From a checkpoint of a small mixture-of-experts model trained on Wikipedia.
Size: vocabulary 17832, 80.7M parameters.
Below are experts of layer 4 (counted from 0) of a mixture-of-experts language model. Rows are named down (a neuron's output weights, with its number) and show model dimensions 80-159. Each number is 128 + 32 x the weight over its row's rms, rounded and kept within 0 to 255. Numbers have three digits each.
Before each expert's rows: a language model's description of what the expert responds to; "comes before" lists some tokens at least twice as common just after its tokens as in all text. This comes from a sample of Wikipedia text that the model never trained on. Tokens count by the router's weight.

# expert 58
What it handles: Month names and in before a year, and the first digit of years in dates, such as In October 2004, born 1971.
comes before: "1", "2", ", ", "019", "016", "013"
down0:155116148072107116200127155157128172115108213142182136137141157093112111127089106151151132072099117095109125105100125157110107098147131145197111069114118097138207173079100181145143217074108162122153194088167149112125020123056111092148155128
down1:135044145135113195158131102144093108160145093121088125108155122142101151139126123100063134101100163157165054197201171144104152126099175182151157131111158140088134148124079110180085111084119080121134116123174113147162151160131120164148052166
down2:125158167153106089143135086072187165128151130186123092163095135082123087128144116068078131083113154113117123106175109090119140101162118086122123130062164138147100127164119085156069155094168112107146156129167152116074101086148107134141130141
down3:127171171066148183149125104137162124135148121199071124144177157145120072096148120098159123110127155145170127182135110136059139082124179111130151129132143146082230129137138159132172184147048144138129050118174075111126084131124119140163124101

# expert 31
What it handles: Single digits after decimal points, dashes or pipes in measurements, results and chess moves, such as 0.5 cm, 0–0, 3.73 m.
comes before: ".", " | ", " |", "–", "-", "; "
down0:157130137107126179148102048080161114084049132164103147143128167109120129134107089140117099122107109097097103093118107141096120112130175178126158184113093132143138113090127061085136102130137149136126148100137179195183116117109165130151082154
down1:174137133121156152067112090187135161106146056091118093136158183103127096209119131110130111128167118029143087109114174119079145175133114146185123093132085088137112143171100071111150163124125170165152175134161172136127083133130153143077113112
down2:144205155141128137150131120101089132106120080103141115129088139160174164120115116175135138145147135146128085122143119120171117086162147104103182162092141109156180118138145162135150127148114158154114105152169120161110113062098094174113187088
down3:121148099129126068167127060174097140126134188174084162134124199125160124077110117181164139142167231108116132160141105108148113149168111168139177196134198097181171122119117120157103141086113098091147120121150124059117095124148131129085156158

# expert 8
What it handles: Closing ==, ===, ==== of wiki section headings and the line breaks after them, plus table separator rows and heading words like History.
comes before: "\n", "\n\n", "The", "| ", "===", " The"
down8:063125091135157149077121129209175162161058084163157110138147171159079133162130128084104107113111153152119116153109082148129138121125144056138111144085105166161152074079084148081119166108136109140127124123076091145082186086193112136139151154
down9:064145078086134116078100134073085105119145111075180094157144121029108098137107113119141107193174086117084162108167087139149049118151116169142083134092156187105103079129152104133169135098115158120142117093201104103103134133153194153202167084
down10:096072128193184201136185136173143077148087147099097097063152200104155100207060118147074128180084096156137096120093136180167139104133097216079137193086097125125124155130122117153128128173116103129135107126095159154118081149117156128122098130
down11:154139142161191090203111172184142151145153103108134094127163178087148078159105085145137083116162105120146153144116168115112107160153153115141136135164107131149118101137149109112183131086094152137118134136152073089136107129182145176121123114

# expert 55
What it handles: Infobox list fields and their labels after line breaks, such as - Coordinates:, - Line:, - Label, Scientific classification, with coordinates nearby.
comes before: "\n", ":", ": ", "-", "- Coordinates: ", ": C"
down8:084084158172166124183151171154138127098088126103108168123079196116125147168113145104112167157139150152117148134127135183092080142183081097150148138156082083131066118150109194128190106066148148176162068177155160124089167133139110112164112116
down9:107097154143138194126147113147105104157138143137089140139088089146091115135081129126097094188206152133168164145136138123106163102127091076082117111118160162126118136150131117120120130134140079127082123151147164151074178157150101086142209080
down10:124120089177164161138105151163146106102146099138082109095127177148125111182145114112127145097097100150116085148055108156130118117162147136113114105150076171096191105119160106119091119182122130137114129093142148122165148136140162126094143098
down11:143105127096142152064109136149144123159109148066108168112082129120153055117121123093118070110152115155119096140157103134119106077101065057135104101112161171121169123171094055113127102060083164129153126132107069137090132148180114137134111053

# expert 38
What it handles: Double line breaks after a sentence or table row that lead into a new section heading or paragraph, plus == See also and table separator rows.
comes before: "\n", "\n\n", "The", "==", "===", " |"
down8:139090202118097193088102140171108166132129135128106127133129076145109113136123096159122121107156151149101140181131092123107099102120117171157158138109099095160090142131124157119122096126104112161150052091143091099159176113126153146158137108
down9:149127107136163092136171122155145134162141136144133120129148187109141183120078136146077136145139140168095143115081084109133185137116073072065097144121113147092114139093074132179165131111113115120133144099113163166116065113095057103088095141
down10:106095154069143117112156128136128091149192145153139158146160108174099173161160102103109080144140179055114101099084147185160119086118152109115140093105086153098110178102141159110078126088146161150093094151141143084093106117166130057096047121
down11:118118130150072163098104157106117169151139122114113105160070121155120110121108087115078139163121134129173146167222103096119121112052114138180141121134124123131147169109114080058170109120121103125102177139087153115150126133182163123136076112

# expert 53
What it handles: Pipe separators and semicolons right after numbers in data tables, such as election vote counts, standings, scores and lists of race results.
comes before: "0", "1", "2", "3", "4", "5"
down0:140146157157084184108190077121090113102168124118131131140078184146141136097144108127168109128161124102137163121198186155141103135145132123165169123109130150139161164151137104127174128155164098125140108108111054105131132061139122103132113050
down1:112131132123154168077115128136120110147134088113104154132158088154118174121168088166127222122119173146158138095130136131129108115152133165109149122091156150106120142113162143113064103106110103086087111107117084148164134121123066159078107144
down2:100115118093158050120131172150111118138129133144198176077140120126109114115158114101112117182104174114194131169110063155152158166059108131135107135113062121091172134141146126112118099107101128153173072099134181184130118153131093177184139114
down3:130105151162103191087140126150130132197138108133136136100109159173107151084199145125144135118141118159203172129182143151124150072136167117127154103104108130152164129126133133168126079095140157160076101169119133079150085139051126102119115099

# expert 54
What it handles: Spaces, commas, dashes and colons after names in bulleted lists, like "Lisa Signorini –", "Charles Harbord, ", "Jaishankar, 61".
comes before: "1", "2", "3", "4", "6", "5"
down0:154150073140177075173083175162080119104170149123169097112185122130135087117106173151136120088130062156096099126116110054113148167152111091137112098110109161146146149191166063153162148139149151113121137168177106196088148171189117112137134161
down1:129130116092108130101125092130090125130163196091138129147140086096110137083173096101104121157157117129102055103130148137140190105096075106080073193142124140073094108180103132161145068125096159109119076162131110074103166137110138116099048146
down2:130103110098130114133099086116140133073050115061158205131120059076151146075172147171146125120141114109115054145099169141136130143117115117082096131146098132114167141152079179186151065110127101128156170116147117105149100122163122077147154096
down3:114131072123133089166106090108109106125140133120192101147104086168154071133151170157075044087063163140126103111134131146090152092066082095165158147167091139060085166089093128097138165070077201121124126127088113128133040175123140103237083106

# expert 43
What it handles: Periods and clause ends closing biographical sentences about education or careers, plus following He, The, she, such as graduating in 1967.
comes before: "\n\n", " The", " He", " In ", " She", " In"
down0:086201137117172098112133128106139101113107188047097146048129115145167140088176111111093115126116131090157129210114110123141130149103124089081103119099111146116142088123110130100157100125159152115101105059093111118181150170137136108160131109
down1:145143119161111139141074171151142209098143124102163088146150130146099163065128062185075057091076116108137162064117126126100161131124120103134090123107089160150187136126069109185089100094114092093098159140183112147118097106128129096056100124
down2:166169099144134151152163076168077172131051098172115139160140173104091081133155167099155094126125138122079147108165134119159148141091153154129148141160142071133159153116130168141198151165141167126117101136120121165114108129157139104104125155
down3:092111134152174191130120102083129118153181126099129165108140115097121082155116171148116182131162104176090141123151079110072102168132131143126155112122115115120105114121117125114190121110110120123117085124132154115118125117132151129112194082

# expert 5
What it handles: Field labels and header cells in infoboxes and tables, such as Party, Candidate | Votes, Genus, Born, Career titles, plus birth-year digits after a date.
comes before: "\n", ":", ": ", " (age ", " |", "andidate | Votes |"
down8:119119131132157115132106189128092146149079105158170153121167083142092133138094139096123113116147142128142122175124120139174117114121121112145164161129135042148154145163145055128155154104067087148130158096118125186085131192206173096141121130
down9:131139134082125121153127146146118106147112130133157069131166190134192183145115160105124090063124166175200151122094118091199194138099067112176101089092157092150134074177124076060074099148097106084099186126104170110085119127143142138099058122
down10:100170105131129187115136136103170173147125135147168115174139107098149073130111189143152111186116056133096137216092167052141086120207116109112120147129159109116183117129125071134129133152105161122116126099102082101117122182099106157145143120
down11:121140233151136125146122102147139083096161097111117135111077151100143154112123183056169158072143085114173174141111146137145099155134112082094097132111125122184122167129054143137207180169145148166185123111113146173177168095150149159116108120

# expert 41
What it handles: Digits and separators that begin or continue numbers in elevations, coordinates, ages, heights and table figures, such as 1,145 ft, °N, (age .
comes before: ",", "1", "5", "6", "7", "4"
down0:097116113154075157135101073088145079125175159099176103155126144087146119146123125155101133110129129120147143141093127113146104110112133147091135160131174146139160107117110099129119127065064152114122085066105162189094169147101122134144158119
down1:101069146134160168141147110128145140148095073136073148099111119159136115097210137097244151109101113147138162157102155092163109124165180144133145143112113118121130195163123118118092119135117121077099145132149088127120081143140078121089124153
down2:137113126102136135135148119135128054112135114109104149086152125057204125118187172149123103134179141160094185142176133139122151109155154147102118135104132189069077108107124110137057082130099122142068155171133146160143166128181151116138152140
down3:199118157109126141136134170076158168099043151148074156106105130188142154129112117128174143080110144102084099125164140131108167109099095203114155116149132116123162066094181089122124151130162140113158146108148160144101110129143071140140137139

# expert 15
What it handles: Line breaks and pipe separators in wiki tables and lists, especially the newline ending a row and the pipe opening the next.
comes before: "| ", "|", "1", "2", "-", "3"
down0:115152125134139123093092122139116201208197134095175069090191039173131093147160166149066137104143145161100174108110104123098113116085114068114175148117128105172110142136125177124117117130099115127129162112127092113201140188155081127127107131
down1:101131155102144126074146160178076131150151135131153116083123062141122108100180134113167060117109176152156130123161110141122157152080115050120104132105098161089097153098117110135186120087142095137131115129145134145110151129115012137138085110
down2:156125170082130115154129093138084174131091141108081170209081121108124115102165088183179097174114097114124147128124125161088117073119133129167171093111118146092169114135111118148136110108117141129166152089207123108078160148168167098150202102
down3:160174099181127074140140161103110106067158177127081125076163141081060124078135065098145093194117123158159192136132100123100128130129115151109087131150096116119159076126105129110150074091078088070109141076131163104117127122125185116137084116

# expert 62
What it handles: Line breaks and leading pipes that open or close markdown table rows in results, standings and election tables, e.g. | 1 | United States.
comes before: "| ", "|", " |", "\n", " | ", "|  |"
down0:115159091159130151072195129104174103118218128132148096120081178192122131093138113099094167125146135141106136150152123067115163155095097169141092046094125164102120111169096077151103062169149128200133142089140197116113120115123115100169078104
down1:201156077106131125164134147103082114161135134083137150125163057126117116114116132098172112123108137166161138106147142159152153098091080060143134171147048146124128159175143094128149130143148149159154135119119102116125157105127091125111142136
down2:156106153113077168139156133143138113130186096110150147135156087150142138155154093098051099155104141119061154144101123073147179126124138124101102124165157162116088139136152170155118193109122181185119093121080109151085086104153090137156113122
down3:138103097156148156158121143099144099152059132154169084095113076071121127115117144111184138097055119124144142114138133110201103133102174098155128101125104106097178081143143140132165131128144142196116126147106144132105052152138116122071165155

# expert 13
What it handles: Pipes, dashes, semicolons and decimal points between numbers in sports statistics tables and score lists, such as 0–0, 36 | 14.
comes before: "0", " | ", "–", "1", "2", "3"
down0:153095161110116080128147150138102100075152169099169114092118130151143154156123128117111159171082094162157104082065135085107193125181112117108105103146101124077080145130119160129125171186130108183142128130127089138097132123046186127136133135
down1:162112118127098143126092097093163113159135117113121104118107132095154089193097085104123102088088119079175125129047126094086140122136104091154115153136121120198145111105133163140131173142130123106152134124196183142122130176122121111150133175
down2:124106139173139121112168075128127077111128077116091150077077139114158102080110134099161121135148172110144145131112137079134084169164137129208072130143094104136103102129085125105152159129124129149170164159132153184119130114120083105139092080
down3:121141085087139083113121137108122091111083079149090168096145072103072115122106135096135167062101160138110076139114080102105151103131075113159082143064088151122118102111117131087140092182099055201144073099134133174083144128130105142142207132